Experts of a small language model: width 128.
Below are experts of layer 4 (counted from 0) of a mixture-of-experts language model. Rows are named up (a neuron's input weights, with its number) and show model dimensions 0-127. Each number is 128 + 24 x the weight over its row's rms, rounded and kept within 0 to 255. Numbers have three digits each.
Before each expert's rows: a language model's description of what the expert responds to. This comes from a sample of Wikipedia text that the model never trained on.

# expert 33
The piece un inside words (adjunct, rerun, Strunz), plus line breaks, numbers and units in infoboxes and results tables.
up0:095115178161125095164122109078157141156116117135134108129152145167080131105099147128131136137149154109119140150121146123168146115107117086097133105098109140142150104134101156114144133100090100160153161141132154127107127115187168111102109099144112131112145146162112072109141109096078134170138153169088123107133132144117105157133107164094136120132126154121112121138149138104078111123115
up1:143093096147062164138157106104146087135117138115140095136119133135098109119083150153113157112148123109087141115140104182147106138134128115146092130135089151115177134098151100123103125114121124092103086097140164110142180131112131139134120172149118119152126156100094139123123145158097082117130163166120109169116154107126124125136126164143146094119156083122116140111156129139144136088154
up2:098163123108136125154090158127143094117091131144119120147135178128134145104105153122098131157093118145101146106117110092111114139084111100125138151134112166149141131145116121164105122140153115113141131102131152171164131127142157119094159124074198153146131074135137101117123162129208119121143148184114133116135147106121125119100125153095132150115130145095127150179126138137134151150152

# expert 17
Line breaks ending table rows, especially after track durations, plus pipe separators and infobox field labels like Country:, Clade:, Spouse.
up0:116157094070139173112135136162123141130076144109142131161137105091147115122146111123152138175136109132132094160128147163134115127170153107145141099151110101131122114126121116101110111134116151107083117123121134104119140129124117097115137158167121155123102135137110110105100148131132100127137126173105119124104126102074094126101117112137114128100121125159081180071133159147168178070158
up1:142114068125116134111148122113163107123148152101140097106119164128143144115164161133149123135157134094147119101118159172131083103118160117139115153140118113073148166087157141142109102129068075172160121138114144112141126113130157130099122101119112128148143149133143116097124163128084140141076122146147106144143162147136103121145127148102146108172156153113075092123137123094158144125133
up2:137127130090136103166118137133159148159135097145177110151088134104141147193129157150124091154153129114101105127103124137086154134161149114175127163119130133113143132126106119111115132127101110109153131111140096175091126097130119174118180113160092162135096098136104139104093148124112150147151114163146134097125136109133138143148127130103114177143147102128153134169152160163146073125146

# expert 21
Word-final suffixes and endings like -er, -y, -age, -ies and 's, plus climate-table row labels such as the °F in Mean daily maximum °F.
up0:096145160099108120176104130149113164107113114131117083128113109117116122134117096122143144086118128156160119122116179061115162103187146145127123159142123113131139154113135098127118141141111079112171104114121110160145131131146147120204110140105093102164112151169122123115098126105134135110174138103141113132140162124131130146120144117091114156093133068165117135146143138131141114122154
up1:123150131116125128141105107096111141122180110150172129126127132135132172173102078128190112093129109116150148094138138133116161117144133101130120152130138107089115130112137082170123137110141148131130106098116120172123128118137104134144148148149083119136149109152151121120110093138178122155125114117057110116127142118122123133130152152096125191152111105169188106145164158141092126150119
up2:073162108108088141098145101116138143102133075154143098109140103128103142174105138121143155145114096117148154085092107144146124151147154143121132123117142144083185136112133125146144109068172147151111147101120144140146142099155155144163145128115133180121111134143102118124130117104145093168133112127081143162110116122140115090129092133126108130140112142176141091169116130155111102114152

# expert 60
Double line breaks between paragraphs or after titles, heading starts like ==E-ducation, and first letters of lead names.
up0:105148118131107150138130088093139162147092107179120145131124136092126106139142139143166116135144128171138151161138121125163173148160151143146113083202108116139130150098132107103133131165104118199115110149136149102132139100164156116132152111107160153130096093122145149130168110133092166111085124149143109140134157098141138147115160102115115139109144133119147161123159133130127135186128
up1:133175118121118086138125120128120071101092098164126172103096123138142179141117147134149138126152149155151147093121091126180120090133118129122131116133130084099091157114099143113154141123104112162129107128132156102098154139148126151141134187156141159099133150101118118102175132123162129110120132139129091106185159104135134135124087125139167152103137127122138069112167155119121133122118
up2:094097101116165118161103084096132106140123129167151094143116157142122119120133127133158115150126140095135156136161136169124115138077163118138145126121116131141137141160130137142102072141106132156161148144121167109146172154121172130153147141116160130115151163140106127121114152121121124088167136162122106142150152155127121107099159169131148100144111147182122111088134175113065089098136

# expert 31
Colons after infobox field labels, table bars, conjunctions, and country names like United States, England, France in lists and tables.
up0:115123145115123139132174091127101119133119134161137163120139115162133135123101141156116120147153113124140151109087126078173125138156136159167089104125102139149103126105110079109157106124089117112161084135084094084142134117134151110154109120091126144147126092105137139141095125120149147125079114139125082178123126130212135106085145146102126132119128128102119122188121151125126130121140
up1:151187116119109141165124100146181121131097120150162121106109130155126173135112137094143160103111107096116152131092104123108085133129084114153104126127159143093174133122133118098103140131117144145113152181095169101128157146116186112129117134164101138116144121128105076117141079131109093091131119092111170149122131111131100122130124145151113134147096152148135109126163129163122106102116
up2:099121109143118192182144127089123136134123084092127124093130138148081138119104135099146145127149111115076096148141115114110127125124111098095151125114153127114103142133120148136114140122158130133110101092157110138140091148149146131122105125144118126123126136138125140153144088147144132167092160169141076118160143116152190101142094131105153159141107108161134103142160058113107118095088

# expert 51
Single consonant or vowel letters inside proper names and place names, such as d in Frédéric and Aberdare, y in Blantyre, k in Mangeshkar.
up0:162112133112177164135147134131121130121135121148151110155186142143096167140088143120125119135091145140090093126131092145132131140133162108149135129108142115114125133154165135166111123162137093111142164114105139113123158143154156133136148138116123141132153140141103099151139107132117071131137110134100075145131138168133133186126165069108112116073131145140128128167144110161114151204114
up1:106105137151103132126110146142134088136151115143123096151136152138152127161088120162163155136145118101156122122119149136120128099105128112128153117113099123144126085109183142109124134173099147133107107123109091146168108138114139117152181096135150133119109152112099118111099062081167136131132174147110156113143107092136099100105135134137115125167099173134150185155114075144153139119113
up2:134105128116119163161096147140157099112140098129149099131099159094126128139082096130155145103099114167145100113068162169135147176121122093161125094056128155104134139099099155077139119114088128121130087112108153146129146132146124123136105122149089163105127098144118128113115143118138103152146121112141128131143122099113087111091125150150119117147147144152169158157130113142123118087160

# expert 34
Periods ending sentences, often after years, numbers or word endings (1790., water., ers.), also decimal points in figures.
up0:131150116134076130165113095116147110087125082127118155149070128122135127159108129134112126144123112171133112112133116119143148134092096100123115114115162121142121163141133126117134137138109093082152181161135148147153094132134122105112142109114138145046158134090170083110164103124105083119128146137119128102132132094165120144137122093119150161122104127134148124152182114154149128079143
up1:108156161146125142100091129155147134149110129171176091127102107150139156139140086077096116120103137123160146115154136142101141130114094146133141143106141171171120132146092111151084154150116120148126073132112142141132136092151167135137116138142059152130089157144108111154124121098104133158155166069135110130138138151139111138136117145163118123135135122188145099131133137124082139117145
up2:129131149137166135121133123135126125156142164163128143133146110151134149156110139134131147151129162100124110101187131123128172105144090128190164104107094092119121115114118131129153150116141159113157127133140126144096107111129128133129057129121089153137130125144119082109072189103148133169137147129147127082110157087103170133131118110144134065135117161151124097119128113093125168132131

# expert 24
Sentence-ending periods, often fused with a word ending such as es., ing., ation., plus the "og" in analog and trilogy.
up0:069129160153107146122141106104147123155090134146151147151142094092152124157134122132153140144115125138130159119131076117086099100134072159067145108122122107171143128131095108139123122122096123117171134084115128158143122120115136172166152112121167132130118165118103121121099167119191088167097112136131071103161111123126156131121109122128137100110140103125144142118122136087136144128128
up1:083128153095133113178167138113126150104147143107165126164126168144125090120112135127150142137153121142154149095159141141136097169098134114093167121102124124148109137129087143109126135126082096138134135157110132115105111157179182121145137124106191150124137136105170128123132113143161137135145142061116146124133135157148143137138069149118149141116125152125107132144112120147068083122113
up2:144113122101107157104141132085118149144122113120120084129128141120116153109135115118143111165165153087122102116174129111135157111162089150106122124086126136133099116166137175137080181108156133146158112127141090128115123125128136127134125108126169124113150143134143079092065091114129116147179112133131102143159148098192140151130125143151123163156123120181134148128120105129157150107164

# expert 36
Inner syllables such as ic, enc, acc (verd-ic-ts, commun-ic-ation, v-acc-ine) and accented letters in Czech, Vietnamese, Catalan names.
up0:123109094075160129113169112096093132141154131150061144144115136096124119128105160143140102131140124100108117129107106138174127176134147134119153141131165113146126170122139127134124157138124112123133142136144146151093131163128152094130077121127158127135163132138106144124058091125149098141151160121115154135108119121106111105151094152096098139082141111114102154140138166152185076137117
up1:132171096100082094187119131121113132136116121130137105161119168152153086087107130125135151129193142113121117137146152131119091147118115144098141089127117083153109114141153091144116098138138135129127118125092156130128081135130144107122131136100105133119104068151108146158093157111100143128110139134115120075131123183132120138059121105142120131149114149114127119172118111162086125129150
up2:147110116104158124199098160104137128158096140147127150129143097165092135149115131098126132130176134166170127098144160130096148125127136128114118156102160132101129126129139142109169116160116107116120134120073128121117130116180133135156119140156126112128154118097118122178101156073122169179128153102108118136106150099151136151155091138103136167090123101134136120159151110145161115159156

# expert 54
Cyrillic lead bytes after opening parentheses in names, capital R or M in table codes, and pieces like man, erman, ian.
up0:123116151110133140133126144117146138085141110152150115107125162157105143110082149170133134087091120100138102144133121081115129133158150090152140177154112062077185139123104086112126153143104092142137122147152143110077145134110105107103109096134122108113140147096135125116082126123157120096166138114112104133130103121127096146125115099095133098165129155156088132123109092128112142133169
up1:125120140134133118088146141069117115130142161166124123148148127098130126143145093139159157139133110104124124127150158140106112146135128142123129139159177103135152161136127131165154130096137127136099105107101173186103070115143146105151123111127114124133125122117138142128142111143151138146158133186069106137138160130160114109145085107161119144122125147132179113163209110122119140126072
up2:146121107111099150145187151137136153130145157122146064127141169110132158165164148118137128135132139144141082078105166160056149139136109162130137120132148123112117105116104167118132143110150119107131125129127137120147136146154122152120176121098160135099132130170081155105145161161166162151100129162121106149108132163122146105099129165122163124112119149178122138134101153120136154140149

# expert 30
Mid-word pieces like Wond-er, th-ir-teen, ex-ha-ust, digit pieces of years, and LaTeX backslashes in math formulas.
up0:112164112124113150103122109098103103125098125144121115133147146099114110091145113133127125144119106171073133086085086114121086177109134158146095106075133111133121136109157131151123160098129110154161146115100063129136098132167119156168097134113155157126111126089125112146110121119100097114129109138132133100108104119100152141126085139133113139127067144159108080141142144139112099110160
up1:128116153103128140132109084140093098096135137148137110113138116137151126125081111159140141130154121168157113123117118125162085123175131163092139137145118127109121151154166088128107143126143120105160154129085089106130105155149172129147082143154085142133156147099123108140117103082138081178125145136062088119137104119089113121119160137096092139138151111143108106143110094137144105110111
up2:093124090091163147135112100114086108099118101136134078165123151094092118118074109145093103113123110123167122120153090078119144124145144143090081119124108146132103165128161121096159171125128153174165103146102073119145105138134158155125163158138109125129098151124138123119136148112147090134146117135123094158143122151147166124164118144139150123144125133145141085123126139168110135141102

# expert 28
Inner and final pieces of common words, such as et in centimeters, vegetation, genotype, or, ional, ide, plus score digits.
up0:096122103104117118125116140099169112146133129160153111200143087136160165122128078136135130110105082131130111113118121082132108117149112138146101150143095103134112146114155096141084134132152135159155131157082161177173071125146104145094129112117152131109118143130099149127110135120164141163107175173107163131129116129108097147124112149132158151135115113123104104123111109158139162126095
up1:121149162115146133128141087120132096125140077080118112097112148135148204181137127094117114101120116175177131105101105110167142145132127129141116111117140116143099167151089150120161128111111117117128120108082102130117130148120137080107091141120102144121097157179147137110143125124153128121117130082134092172155106182129132109096108154098133137137141117119150147133128167135113105148102
up2:150147106130093125147109167072134140146144088159155119147142173161146167113083113168132121138134106120172141143102114129166166136146105112138118132090141142104141121133175145091115110103152091114168132135116103091085122157159164153098138155138128120114153086139126153076137159146110120171144097163126151135131116115101121112126141095125161150141152102137107133149124178126125147109144